Weights of a small mixture-of-experts language model, trained from scratch on English Wikipedia: 30.3M parameters, a sigmoid router.
Below are experts of layer 2 (counted from 0) of a mixture-of-experts language model. Rows are named router (the router's row for the expert), gate (a neuron's input weights, with its number), up (a neuron's input weights, with its number), down (a neuron's output weights, with its number) and show model dimensions 0-79. Each number is 500 + 25 x the weight over its row's rms, rounded and kept within 0 to 999. Numbers have three digits each.
After each expert's rows: "gets" lists some tokens that make up at least twice as much of what it gets as of all text. This comes from a sample of Wikipedia text that the model never trained on. Tokens count by the router's weight.

# expert 108
router:532472481506527585496511483535516517516477527536510508509437522485497518454496497504499483491527504539535515484496547494504519537514480478497478467501500548520478500540495488496495497538477504488521509510536477490485497522537496471484495484
gate0:490486529531482518518455532529493485526475500516520497523514498518523490514501492519495518498510499524473457506517516437472520538510489499524500470509534489465501516459516439511491501510496458493498423522498510538531494576475521487456492497
up0:530473526477540503521451451503524515535461518490513506539519465491490511479523441458527521512500528474513511465523548518510538482498529536486499490460468466515469473492496511557524497553497467509513535522503513461516450488500508520497521496
down0:519519517460519495485484475524471513493498455466500502503510489492482513459507469489541508520505508512548482482486470523508517519517463493499479501464504511497543516512509542544448536527452518513476493456546511516495467473474499461529488459
gate1:532513477514480517524509498489513502516468512524466492456492479514502487439502498515480553486519487558543514503512498500519512468482534515528481470514474463514464462503563500481489478495482521473502466493485507521513532504495465464466511457
up1:504473517560504487520500486539500450515560492498493486507488493524471500517489472522471487505454510477506526482485488499513519505518511529530463471506434488499509501489516552501494526548525503486506460485473528478458501462485484473483488527
down1:518519485483471476511487453518511520505460446512520476511480497534520474501494499461478462461549493500489452458526514478556467513454533523497509493457503487498544538509484503474494505522507479551515462485455485493523511491507497491511500478
gate2:504461491478506532479501509514511489483482525510488485507488520536508524479512518491486464498512489537526545537447505498546479483521536520492497490511512506463445508494506491447502505469519490471448455524506528490491483488494482435500536525
up2:493536479518466525502485475477506520535520525490509469474486507464493482503477500517516479532448527535442518508483505476532476461449552491483493483538503476491531485487471505522461463486507511492507471508515468485465472502477522500528540536
down2:480515552527481487449533496493459515521498505528487533497476517535458490524456526479514492483528519465509466517523492511506518525516490507471482499453531498488510473463480522523532497526514535483485568498516520502508563488479481472473484471
gate3:489544491456473478523475540516479501529459504492529483557465474503523463521501501475479458484525516522543534485547505483520542520447473515530465555520503512477482489565506519476521484479468494476492465513522499521486498481491461495475533505
up3:522462486508499486487471480507512520525501480445513518507549543469498497482500474492516487490492542507550517494514496529499543542507499497507554479519467479558494524498529499531500453492483460516475492510522488461447483458478468484496525524
down3:527468544500526508523519532466485544563473502448478561501489492489487512550490516490497499482521541510495535495475482465478536439522515513502521492500457479490503450484497496466532525478517503529491501500458487480484553474498478459479505500
gate4:483507475492500488520510500494479543535494505481508504505529485495474518519523526520478479515511513531506489481514489466499484469468545484467544478501498549491469455498511475502466432536504509504472550540471465486466547545506464498490531516
up4:477488504512455503466551511458538449500533506569459492539544522559487540497453489491534495517542482469455484510516512509552503519511501480494509551505448477495496500503511462495509460504516509526527494495487491485513508484499534497512505440
down4:508469504493490494490473502497497482478517501494518478440455508522513490519491471487498489507500511520520494468523518525502504542488536477509514485490452436484544527521540543530510542497466549514476491483494487492482500519518507497540469518
gate5:532495487500491480533505468526488496501546490536512467481499489524567510520548493503482463521522498501490492464526483485508500543458524510483477509506442494536501488519469462446523420525474494505514482462517498493514415505509490533502483515
up5:480510525496518514450544490505511529511497503470515497506478555505488515494480552538489517496494429463514472509519536554495478490514524480508508504486512521460469519510500516501502514475529461466463507459525518459492522493503531485516475464
down5:493469523516474526460469473492503474500532498470559515512512521469459460516517489463494503522463501526531521524474486514504496500527486510517485478505536529520492491463448462502529463501540519476484501497490477469547470448531484458469513505
gets: "0", "9", "1", " The", " All", " do"

# expert 30
router:564482468525532505495540467567493490505469516512489519503451478516475489466512509507465511484514485500475482476502510524505504505517503477522496486507491547494474516512506489482507499530469514490531535526515469516500506534508466456506507516
gate0:504462459482501510467494520520516481522512499508453529467480488520508498503528529569467512514540504530499459490539482531506510484457465520543477546500497528484474535501524491480505469548462496536520486475542446516471479523499582522521469486
up0:506499499491456490488516492540520516509485533484484492466490516520489521488513502526519475509475489524490465461525496446511526454519458501517523484455504493492483541532542516518450497541427510557504543494472463526493477530437491503500565480
down0:498536522503541480524466510517521440497522489495480532504498530491493488478512527515479510444482501508539511552533509525526461466492478505489491535498507478509510474483489450487486550471495481492490526479456523463475533487530468465480477497
gate1:524472498510552529460522452481470502504473528506510525515513520504478520495538427483487505487502494510476435509547521503551528493508501499516485518470488477519512532515552484505517511485499483500523486488546480481466525487480476470559513542
up1:454515523500499456534541534487526515493523499470540491474494527479482486481484503512492545506465510473518535506449509488512479522497496520485497496509477542502494465487487517506492506499527519481497497563485509519508487521491478518500521459
down1:459489474440488505464449522537527511501476472535477503501490489503488505505511485498494511480542530487513461493520464544473503465504514463488569505457551533531490510531511453511555507508515498515470477494460515514530489521538522519458468490
gate2:530462537495487502509503513501507542484525509510481533491506526538494480485493505533512476483456525522517481487534494484502521481509438475491469480483513521502475506481483488503478508470512464491489518477497514519465503456501470462510482490
up2:536445520544504503523515499508506495500492440471528504505467507516484518509482475524479457505491501483538508517527453470494531458526512487485467479460548516515468494519481508472498534526494488489540481542509516500542522516493477458489499480
down2:460518511517484470493479498476497527497555532497489494551489456511424499481489493492527539548506513519499523507465518484468441536499481533454440440488503523509547514503490506486475491476481530483512498481487518485526557471534470483521491457
gate3:532490471489498507515500490511514516510497472442465518484508501526475461445513516510468509540473526531478484493520514532572478513522454440500501500524542516460519529480480479442488514538502511426484483509515449498512467481487528498511511474
up3:478467505526495470485500501518525530495486502505536489487506513467518505532520460488489497515526483511507501472472473507459495493513530519516490498492483522535475466490549468522490498490491481510521512528477527480458469506510503519506544515
down3:490493501485519435473481513489482510493538530448496466565532485465527523534496490518521534530466491513490539541492526518474491487502415488521508489488487499491482507512497487461489553508457498495486521503516498508528440488504507501479530466
gate4:533483512517487543485534484533475492496505513495529541510466489485511477478493467551501483510518486505541516515503475532511510480458538500534516510497536521486469483521509480511531459539495513434510522523531540553527461526485503467467528484
up4:525456518513469526516528470545524483524514500492527504503435490468526496487491439501516447514527491464496499489478480489484486486457536517578526507521530507476475491515495489518522464528498487500535509526509519500543452502471520489522519492
down4:502494497527540481489540453474498499546489482517500503510513507532505484540542494463506544478502494470468512454534469544522488534527509495520458499489504465498469469474489469496531510502516552535499505526484529504520487460510478550487493494
gate5:502513493506540499503491495459509499496494522529531499483448532521487491515513496485505506468496476515520497538490467487538515474470489497489511478500462472527558499525506458497485519512496477457514497500430463509505492489508464524471498494
up5:510487472505525534477522451476509503513492506495501464482530492509533499505512481516464529493498552518498481486513505516471469491459531545538513513502460509497482514486473525524441484524451474456487442512543513513487471505506503515494511466
down5:511498502455498531484521510516478487491485488498492541503507529475430486461497469502529469489521533501529486502447542495510476498520515497484470455488487495494545473506501503518535504490521519502505515477511498552476494497539515450516453517
gets: ":", "):", " :", ".:", "\":", " t"

# expert 47
router:525471464502501567498511470546530535500475523532500520517448522482500505474510481557483456485523516531513480508455522504507492518506487497509477480500505553511485499559518487478508480551496510493529515508547467507491506515525496465507498495
gate0:489473477548499517486550550495503523522485544494504499501485518459480515489484479512463480450528490519514458515504491457472507532545514517496554480489513550489512558512477499481541508516491482474511476515470487479509496522507495493505514513
up0:513558516524492486525496528481496483497463456465495530449497509507510473515561483503483520490466478433508484500509491492559473505527525475497523520510494492461513456513480540474544478455522516523472499459508506512489466495495533463525518480
down0:555477523482474507479500509456516490483492472482468483510476509429497504518481553489539515500472511488490546526507508492495524504477481523450525503519472477549532544528496524524477501485491526524520480484505465479499444526495493494490531501
gate1:503467466492497479466532507507476529506473481510514540550491563525511487518475526439528459545491456538486478465538517488529497518505510467547515533486480498491511458465482481473512504477500529469526546496518518518490533522514491490482506488
up1:500510460475531485503452499478484516513510501523514515450496493545463474521465478472542496523496492477498488481466538513521504469501480492521472518525482513484527535463482499505496495491485450515517551490471473547515521479508481480481482513
down1:480479509531451511444511478525485496536522510482517462460508502531526533540494495524521519493539529454540495488542524511518489491461507514475506495473473449512474507549502540503513515526450527539480496477495542480503495484501518466500523518
gate2:520485512491487513491556475548481506521477480475545518487458511584537521490527461470469462487487499513524500517498532509494499525558490503473484456460490491530517480504476452515497466476492506475461475528530531505494502556529532509519520520
up2:554460478481501550533493541486516470519498529513492484501517464500483516541509489497526459447535495481524455492487547477473478498500495507507471494478513474500494500479495517544526493481497507533476514522554489507503518505505454472522513495
down2:502498537457543476520515541472476498487510486487480522512503549511510498434517524521509536516521556515495505497517533508526492491498512535504516520467480523499500434510512526524506475494493468519454479521458514503501487551469507498505487494
gate3:496487471512496502516559528529498479506527477488486496501500501522518496455517521521497461497508475486576512496456449530498507437533512461467520470554482539515473530482519504506489485540481473526514493485520446498492475504484483485496500514
up3:475516507475500477476500499485510519527498501486491557517516533504500478508514493473488504487512502488475532510514501489535521532484504508456566503502505489508527483482472482513487517497505442462487441531500473520479523495497505540506540429
down3:473480451507513530519514556485454539499496522505453477511480491498487508515529515488511459508461483490455568512507530476507568501473504512505477534541508500513487467521501504521503472536538467538505518491441456504488498489522491499514478529
gate4:510473499535457502505525455556482524456528568479475511474498505503522442492509487513473496501496497490482530547515526545482498502492526519482583485498523504505483461498496504491489474517450487515539499523512466502494505563522461497522481469
up4:478485511532502496514492525517521466504461452486479499468495511498510537501519530519513489495520475526530476539493501543468501506519447496550497513502488504486465558512519485484502526556525497478506502519497529510496435482521529487490445525
down4:499464537495447500456469508528520551495511527481501438505525529513538493486489492461491502458486493534487471525475535507492526505540524486542471513542495472467482507522476542496500517525475518458518492530565540538479528509538502484530517471
gate5:488506484520479493486481494511428517532499538483495514469500508507444544485548462457516484487530477506456478519479483514545547458452517519492504484506471498475491528475457482527518519483470542447516512498536478502536540514535512484516542456
up5:510508492526535539538506483504535526517493525506495524498479539512504488505521482523476518534500499481456496514498513501521490524472500495511456512513526513485541484484529531514526543524491503535504489549478508522520478492441418507508533484
down5:512481492536447503514485489494483510502480509516451507495504460513495513486498532531470512460521496478508514473493502481511494500403478450507495535506474493495512473483538476507535522472489475517501527478512482498474512467517508451482493488
gets: " E", " family", " of", " were", " two", " former"

# expert 29
router:555481467523537501489538468569498496501468505520490520500454478513488491471526499505465511487521490509473484472505514525510494507527497490521502485489490553488482507507507488484508501523472516492525535528511469514497505540508468458500511520
gate0:502537469518512492489515499513475519514488512506532533485474514481478510470499494483460444502529500501494507515485538506500514473525500485510506535499474516459492464472455530543527474514483440485542488456545502536512468513498473512501516506
up0:520506479512511467508517513541504516503528490530535487511509486517525474473512491502480544483468542518474550551514470488493479497492473542512445497509462460510485481479540484477560498513510457474524461500523472494504463518525495558526469518
down0:492483453560479478450477533422494500482474536509514485466475465492524481550544491448509477487515478514492473467494523492481519520511537554492486483497484495477493480509500442492479532521483503508516496519509569485490487463492504498503496490
gate1:503484480506486495524522526534478536507466486537532492487506470535514546489484569496505502513495487521480491473490486527484496455518526473509512493496481487492535466474503513485469513514534509480531552461548517470509481484507531503528470540
up1:439505494488479523483526470483546536457497510473524496513471503530492436485480437490486525539551528458523506506496496502502452544508471532491498500522449558484558542504531476515535525523501496542500461493495465522485474501474512478508485509
down1:502450514510544532490485501479466502484499535540537516512511506509459534490503523524512476516482509496503526499469521470507455495523517528503450499469499491505509506493469511496502497507522523497480563526460511464506478461553481509515491530
gate2:542479494479530473474481498499472543498462531527471454528516487508511521514475495477540528480460485487484493469485473510496507481534521485537503518537507509514489462476524490492537474530481510528481502464513474515475493498503504435505511477
up2:500534519519490507499510541499508467470497455496512528443519524486471437478508498489495497535540547523509500522483498481507522541443503523485495520482476537502489534536480519512473513479505494494513491487462519461510500513498518530498502501
down2:471477507488496549470497497481486570481537452482486513527497483517499526498499486489463509501487465482558501527470501520485495485504522509492485510503462473545490510523483530469544481483539492493514501498467509508527533456502509507519505504
gate3:540478478506478507536541449538541489516481519494447477473466541521512461514502507475423509493530529525505524448481492468522495524537494509507537511487456513522477514520524499498500460527469488522491505525511487539500496542514512493490514499
up3:489498506512545465509499547502499514471429483525550555536498475512477497485506514545496497475488492504514530518486497494497485464494541514473489480524537464458546476521492460497499528487518517518489511445475546494537475478450499510491476520
down3:496544545521480545491464466511463464522511485523515509472439524506537492498502534478476467519475477503482511472512491519508495491522506494539478464547544479515479516491521482488519521517506478494465530509563502475482525498535498496492507500
gate4:465483492483529537542481480513480469518471479506459493497494534475473517493490505507456479479499485505462511462496517514494487497475515535539516469496474485466483524520512468503516530489467484535521458481515465509498467525485477486505518514
up4:532523465526460550472569518535514531467505500476539529496483510531496476487525481490531513489534496494527450530471484503499480518486455480483500481508522525483514489487497484515508451478529566487484514493517505483475507475511519514487464501
down4:487480510462491524505504507459524511494507502521492478531465482512504499508484515443501499497512489504536541510478528526539509495526486490511503443500533502521541518523527494518493461507503520459531463462527490465479487511502506490505491505
gate5:501503491486547493507482528453535504502538527545510504486488506501508459479512471518492510520508513530546517476502483522487524447499495500508558517506521516518454517494525496482450481485455484503488508542558518470477534512541486480512485538
up5:479523468492503520517461522485466496476466494482557523497451499522490507508536530496537539475524464479481440554492507474487479498491519506521457525532459486482563540553482511546490536495491502518473497481492457544569485505497477467531511459
down5:514494460510489500485509530509516497516473477523496500452480433516514554495515530514436449493529533506507459458545511495520521489469485460504567512477512498540482497459501490525529509503464517522491500519496516505477502518509484527495510490
gets: ":", "9", ".", "):", " :", ".:"

# expert 75
router:542476481491529569505524486539511525507479521529496516509435511486483520456511487514497466488508503532514467494499533482520528542514486506505482467501499556515471504545501487475497469540489515491530503524544468483474491512537492469491479494
gate0:526527489475524470477465497480476495502515539512525513493519507514505489462487522472456504501494497472484512577521520415476508456547490490486495513479487548491505535529503479515487490499493537494494476532500481520511549441455522493478530500
up0:479534493524539475515498499484516497476513548503497531515511510525512481505461529535492560517491503469450496486518478482508443519491485460491513532517590502498535533511530470488495478524500517509495525445494547507486469490505542476512474469
down0:487507522522496529548510530505506488496501515491479470504468511531465482486511558520544521463466487476502581520515474495501535487481501528511496551556464513469514514457490495441506473520469509529462502491493504500506486500491532476522465518
gate1:495511541492498465489496532497487466480487518519518509524503503515503540516451538528458511507460485539511455509459513446522467526441491540499496511500493513534473460497489483505553536537464483518506497531497508496498496559497509471495464524
up1:474507482526434505491489492510475493475469487491521510498512523474515496501539491485504531466482480460519517508480486451500502533500493465487536506524503531508514492556510459525539509477472495529529505529496478443521496498497556506550485546
down1:542497484498537503483484463524565475498528559464511528549528488461490507489536530523517447469519503530488506521467513517510502506521466506427554497501515491521509505520532486501472509521499498543506495462532500532516520503486468492511510509
gate2:493516486484505513510532503498520507500449532495493535456557471499521499479535525516512476481520462520445512490488514484479496496539512508484477471452491514457505498487471513540476536520481540485514486521495472512479483513522531491515515480
up2:488501474525511485491463520511490479503513490543456504510509492498512476546463513532469486477523493460502508495483502527489485475442517542484446491473507544501501513471514494500546479510507532509512543512507529457505517466486482481501507531
down2:495517494477511495495488508483508525477496496548505508476505445507515521476550467470503499526489515484469526492478511518482472510516509468471502542533484439465471483520500484505515517465515461517512522531537475491497497530517521526541534504
gate3:511526507580516511504520500498484506509509509517463474510490496486517498477498501501466479464545464494555501506484509551425540514507492469499471465526451515521532472539503486498478493507543492500486491463486480492469529512454463485490504525
up3:480506496459499489575539506550494509492534503495490466525520449541456529504492498493472473516473477507528505523505488487534511490484562490503458556468504477498452499533499543465480537517498494502489495484515480455491496493433475477470517496
down3:502490539507449522500444537550535515505479493489496454482482486507500512512523480518508543516448516475526493521501492468502483499551486487524489522550514525533490491551445502470470476523479518487513457529477509562508493490519532507531488511
gate4:485477518492498450519503538499531494524503477516518503477478544464525536491497488474525472467461497536520514484466492511526546439447473531534469473497528532524507495501490468451506488522505523531530515454511517484484479517510485504520484518
up4:476522487463501473466508492490536452515489529476504501516476521496495494501509504497502450467488501517515490463515488465556498448470467542466500459486480483512518488470538494482530485477537477529501508502505494513514516484521497521529504480
down4:475491548486486499490462518464429519514526470505502488538509507510542505447485534488458485508499492457460511483525478506465535490490505529476482516508480479506524499500460510496509501470506496534531501515521542457493516506477518548481526495
gate5:525545492518492478500466486530478541490508509504521472508524515466491466506451503497466502474509531458466476508495474487483503529519510486555457512543477549525539491474519466489540464494478517503470509521520471488468503543490487484497548550
up5:514470500492485519519509531493459471513546525508487499505522521503505496506465541536491519519485486496473481511488471514486498520513514499512557484469511458529488483475519503469481521460561489512491531516541496507502521497495494449515463508
down5:460468486522494482487512515506504528431452473535485510499517533487497455484539526495516516489502491493491489535539473506518536530471533502531449478563504506496481499493491534518501511505520508468505504484551548543503525502488479490459503505
gets: " has", ")", "8", "5", " in", " Br"

# expert 24
router:535463494482526559488522473544527527523487515512501519498429525484504533485506484515506486493528501528534465513468537499514510531513475463511482466512492558508490499531495497483494477531471511495534509527542460486493488530510494478478499492
gate0:527455530494524496516544489485473463464470483526498494550469519536489469498479540488524515507537511502452487563505483544513499510474509466541513505461499531477566466502499500499513499533487500465517524535488446498463495494512490499492493504
up0:487465472478496531547483463540495537470520477514493520454564496539475513490483477485511491468534474552484491501510488508495507494517481558466479517488498480496502457499529500488508512514473510507465495504518495502488474490518516517500494525
down0:511472546535481495507511512528506513494520516510509543510444486497479530490512502481535483461495551542503483468508463423531493489519448504574527505495502479497511499503543443489491511541485476499496507505469463490499465525511489516506441524
gate1:481529495493491541533483469483516512508474515495552504504483548518498517466546506522529521464496473559481509491483495496504479487480511494536560523512469508526486453501537471483485469510502507470488514529509477461477486498475513461433487455
up1:523495483469542491495518539504541444519527487491585521489491511472498493540464523513482494491465551522496507492501513499523464519511477518569451490495516497507466522497475492535516489487540523498538478455455479483491484475471492516473501503
down1:558505530512539474449514525487517524525519505489466509485532500462521509493493504464481451509535509466488478495486510475450473549531507538517452517480524514521500515491454476509486493501473562500517509477532505500473486547501470549487499484
gate2:518533521462482512463470534557448483564484495517515490530512516504465505503513500529558537548489524487517512466443520490483493522535543486464474500486499472495495506548469486524504501490491518490519491500455460478468478477477535513477506490
up2:528494470441460514523524526476525565506493524494476492506508485487488467541549500468484482482476469505486510485522525523505485516496474507508474526508449533482504526510503509493532516474465501464487484478493508468450526494554475505517493527
down2:516515501476479448507502487522492531443508535531513486502491454496474491488480499536509483482503491487490487467524538498489511500509524487527488470457491563507492469551452521464476515526531529486495496498543494469525497544473508486515472496
gate3:469530511497520514508508499495496540496503513446486483509492509506475479558518489469460511442529531527514496551448499459517509467561492464473480525521515460510548523526549495489510473480466490493473537445516502493491529521463535492480515524
up3:489514539526513488487525508474574532516486502484513539502533511504483517517510547479528498467469487522490515541487490483472463506521479484467489494501536465471493530526459456513498474517529463525524513485556491490491487495486516511479473489
down3:496462509514480504513507482481478485534526503459552509464485505467481523454493501507480464492529464530472561534538519518479480456497520494469485518517481524509481492543482501534487488470493466514469455477457526471458531497506519475503509495
gate4:496493478481552488510502467544506456551524474560514479502526534473500533469505528525520507516486504526491534486483520494499503491521517495472518457528501474505523511505498485472470488505488505517503516492463500502509518505514569519504458528
up4:502467511492492509512516472478523491494535504511540500482470487499491477503546490525524519530472523488543484504471466473494518537526509517479485500543511473530515508487509509466499491471514555497520437467509476446517497487454514521505527500
down4:476553454491495502485473535469496544505538505501512517528485494505482508491523458495503464482453498490511468530481494493520487509463529485456468490521519503459536510464498474520512468538491496486550477466477502465468497492506514505514511499
gate5:507494486502500484477516454528475520526457511500471494497487505492523505471522504506506490535492547542525453509500505521532516469523528473448460515465443533532466524490514490486460488508485523535515510510567514527518518525492499475494541478
up5:495452532496500483492476509571494503503492509503481503514514461505517544511483493513519509483474474502523476491530508515537515462492486478509506497482486515513473491490454505554485501472526495494462496499490484552563512525504487486477492533
down5:485487488521496498482519516526502462517473509485521507544516469498489487546489531478513498553444495515486504497495512469549526506496493496467489523481456476473503517462516518532465527464484486500479566499457476503487505534488449490528560480
gets: "1", "2", ";", ")", "9", " gold"

# expert 44
router:493512472518510541538517463578471505493499527499487525516471473522491505478486504484468482532521496478521479518491510541493513508507488510512459487506501553512490470544510456475503443499510516469518514524520502546525471551489511471529511505
gate0:512498480505517479452495463507462481528510520511467493487528497493476521506474517479486439509476468507544497504497491525537523514461508498559461467523498493507473499470523499456447492517460566490489483498475507521473516519513516524498499521
up0:484481546530444553516491531539489536540504467494516539475481492522523521532523492524522502505539478492515493491501504456484515498474477513459507510516478479501513489523498523457561482473508523463501464496501490501517479455505508492475484465
down0:509494505499484493511529500503485494536504497510450477519548476507503554487494505511476501539495487512477473481502470483475507510518501513512532491505486506516472525443469441519459491492518495495534504516483468513527536497532479500521510561
gate1:480517489509543497503478493479499490555498496463492496490480484535481470526511462516470562475464458545513528514452533536476491505532465526469480520532499532492465515569475486531501511502487492503491538523507484538489485513527438429461509492
up1:521467568506486501514515554532442494507495470498481509515518503499507532495488542495477444504509494470486457474515460441474538469493485495475507508449508507493494501489525541547468524549523488466508514471496517476503530497511504517511510544
down1:530478512415498525509519492496494494480499513470459495482464472496530502491518489479494513502496545499484458525514457514483496439505466480497506511520543490547496519512492481507514506530527499532498483567480457522534481488560504505481504493
gate2:502506494503491536480502501461503510539518471495520505508458474476517479503487487493569517539524508484491479502481483490535499487507426498491490498566505527494509498577492475508477496485443482482505471527537510458518469480481505468545496520
up2:491508498501537510515491500525473498505495498473514456519550502485488503511532473519487490516495536478494520478461517498461454517508484466513519497530529520479516489535523505551513500492512509481486467486488468476507494492466522486470462518
down2:545474508520537516528497468480516508546491497520532527505500483474482505481512476498459489504446528536491476510490507488490486475518506485487528447506509522506461493513466496516443496523477520502512486494505555498480486521502505503455499520
gate3:529525496500497524497492500503514502510487512487474467525450458516517515516522467493449481528481470520533498550498497542539502459506437522520523501470506503508481501501529471467513433476497535516502487516501535510481469503517470479528496502
up3:506508447503479504494556505480496501466515477556513492468517496496492480472499518501525510466529511502469536502542503446481482567502498490501461506518496501481505495471449539531493522517505459464472483509505496519474501506479533512514520519
down3:522505492476583494490509450490493462454483479494496517476483529505472485543528499526518501481484535462489478543467509455523439481451497520476499506480524508538511527500506540491515494493468472487484491539509493503509494494509499508450498516
gate4:528520499506537510512499474480469489538472521480464504467483484476485488515498521501536522514492489479512516512472476537487527540500497477499486476518516426477525478476474484528502501508520514531489423503483471515477496474501513464526492518
up4:486456488489544502484514459506469540505504487529513519482478483511499455528482528531528525522487446495546521488510484485500520548479482489465510481540530435500492528482464460471519510455491531514515495486499474504494516478499542446463488492
down4:495489503530539532440528542529510516499506544503483475448483529503518509479472476515503507481478524508482508511513482483489465523506490520481520514465539506509511479460499490483499472478458509486465510523497503488495505523469516542440538500
gate5:465511447540493497548472528511539494503466504523490528502496508503523490504498472450488478489483487505533491467503459473508546481493489510529505534483494544495485525506493494515456519492521517526478516485501500495436482483509496461481470512
up5:510477460444510489470496528456461487547537503486474467520451526506502508498536505531524533488515490526498499503555512531513492493481454504501519436519492497494503505497517502479511511469451468462488476530506492544529514530486496511499529476
down5:516460485463504547536539525463480525502534458484488471500492482510481494519468469509506499452494521516534521494478488481489547517478521471500500488502477493526483463489509494516506465513487515479530541456531491452529512494561516472473531486
gets: "0", "ph", "น", "ind", "ave", "pen"

# expert 15
router:523473479485519570493515472536505520518479524515503521518457518491490519458516488525505478502539495525525488484480532478502526543507485494495473454509499572523479510538491493477504479517475512504542511527534462494480483503508484464502514519
gate0:478519492485518461547516550513508489490536556490495537532511513538512485519536507509484459498527509519500473493474504494483465498481495473480479477495470484515477499523527425467525484477512490512476504446525503502494519542476497475522491553
up0:484482501520513523517520491497535472474470511529509497488507528478513462470496485507490503481469499525471506542493485521532517510519470498468535452532518477455498531480529481501524539483487525530464481475500560572501451507514505493527508478
down0:472552471498511492492502494493493494506437516496512527462472471468494455486529511455486517521499444483468531485511508471471464516502468516543524469495474485510522510509522487480491471484483458489554519491511492524473493506486513433486501528
gate1:501474478520475521479524514511498457480475494535443498530514503524517456496517505485511462544499498468458472480464517471508486519506487481535448440490488527499524512547514502458520496533493541512540508444503513505523483537507505471522516488
up1:511502486460516458504504517535492506477492507515522491471510481490492472522531513479509495494561479552490505522533533475524472511523471492477451483501504482490470496483511479474493530530509517500500497495509479495543515528465453499488450483
down1:525493483520532569463485474500469468511478480511516505498491477500501496452475502467436507500443545475511547500511519498501491490516480483522520470502524528508479494484493517492518446465517502510524473511510491547506458477519549532529518505
gate2:539470516458455500522477462513519498465485458501498520490526518534515503490509492464558494473500479505549481524510493496458503482506521515500505507516531549481451530526514483492489514481501502509539500494500477495540454516525471453470565480
up2:485519510523523481499498511545528514535492508519485464470497467496526511492471479476465496519434490486507495523504476495531551439540487485502487497515505441550543537529517520499525529485521492526513452510442482487505537531498482512496511486
down2:506522544494485494487452511518543483488467497511516504513538495544499500491564538467525544522541497527509497487503515512504515513504494520491507499559497489447460468532473487495467507503475543483464469488534504461447511504467541509458493453
gate3:522464572488472533449490515517522471527489471507498500518449511527502512521489521492529472456550445526490478503503539493504538507469481471473534456500526531507488458482528480476548486482515524472491513472502560496475522475508489481488509510
up3:500479487545487471516489472490445505457452507481518525545504486531521545502475517466493490533528535498520519545498508498477471448510484509497516513486509509486482500535494537506479513428435488532513516550488530496465492512454502476473540458
down3:486483545477455495494463499503486504458518530488543487470515543500548467521444505519511514491471511517515505519539515478487529524485467534500488521442489472509498471510547497503520452496501485498482482534521483498531453481490528488469434502
gate4:476505484484510490455487460506496538461523445531482508527500474495530526524527492497563498474497496486519519522483490455527553484521516521496442520491473525505507463496527459510469486496473531499489508475497501534485503465459508489481521497
up4:499526469490489528537501513504433445503494512490475538475539513519509502496485462474553482471502508487498510496482515451481470497557521475511553493507522502474490522527491494506455487520538459576483493490512487543502491490489480491513513504
down4:498502507468508483468502514453448517465528506447483491531474453495537481493496512495510502480489461445524486503467531505494510541504529500541474478523457548494505488510488518468504520547482480552522484495498485500493494548496471506506488479
gate5:507513502474546526502523501516516493498517506501433473495463504489480448513500501540485488516530456489510497485485480498520503504499464521469461553470501445535487522462486499530517470467516545467521494468489477492497521512520504518462520503
up5:470509541512483503477501500482498538500513446511491531481572505505488504539499509512530488508497509485533500502504517452493462522495517484476530509544552517508484473505498477473516475482503503469519508496530489484486496482496487496450515474
down5:540519487519444522519489478501546474490478486480512504533504508488545485478513492498490506466497528483511500521531494509493503485490490523460445510511484504506499484522490515540560552519477506482499494503520532534476513517520512480476509501
gets: "0", " p", " West", "9", " de", " out"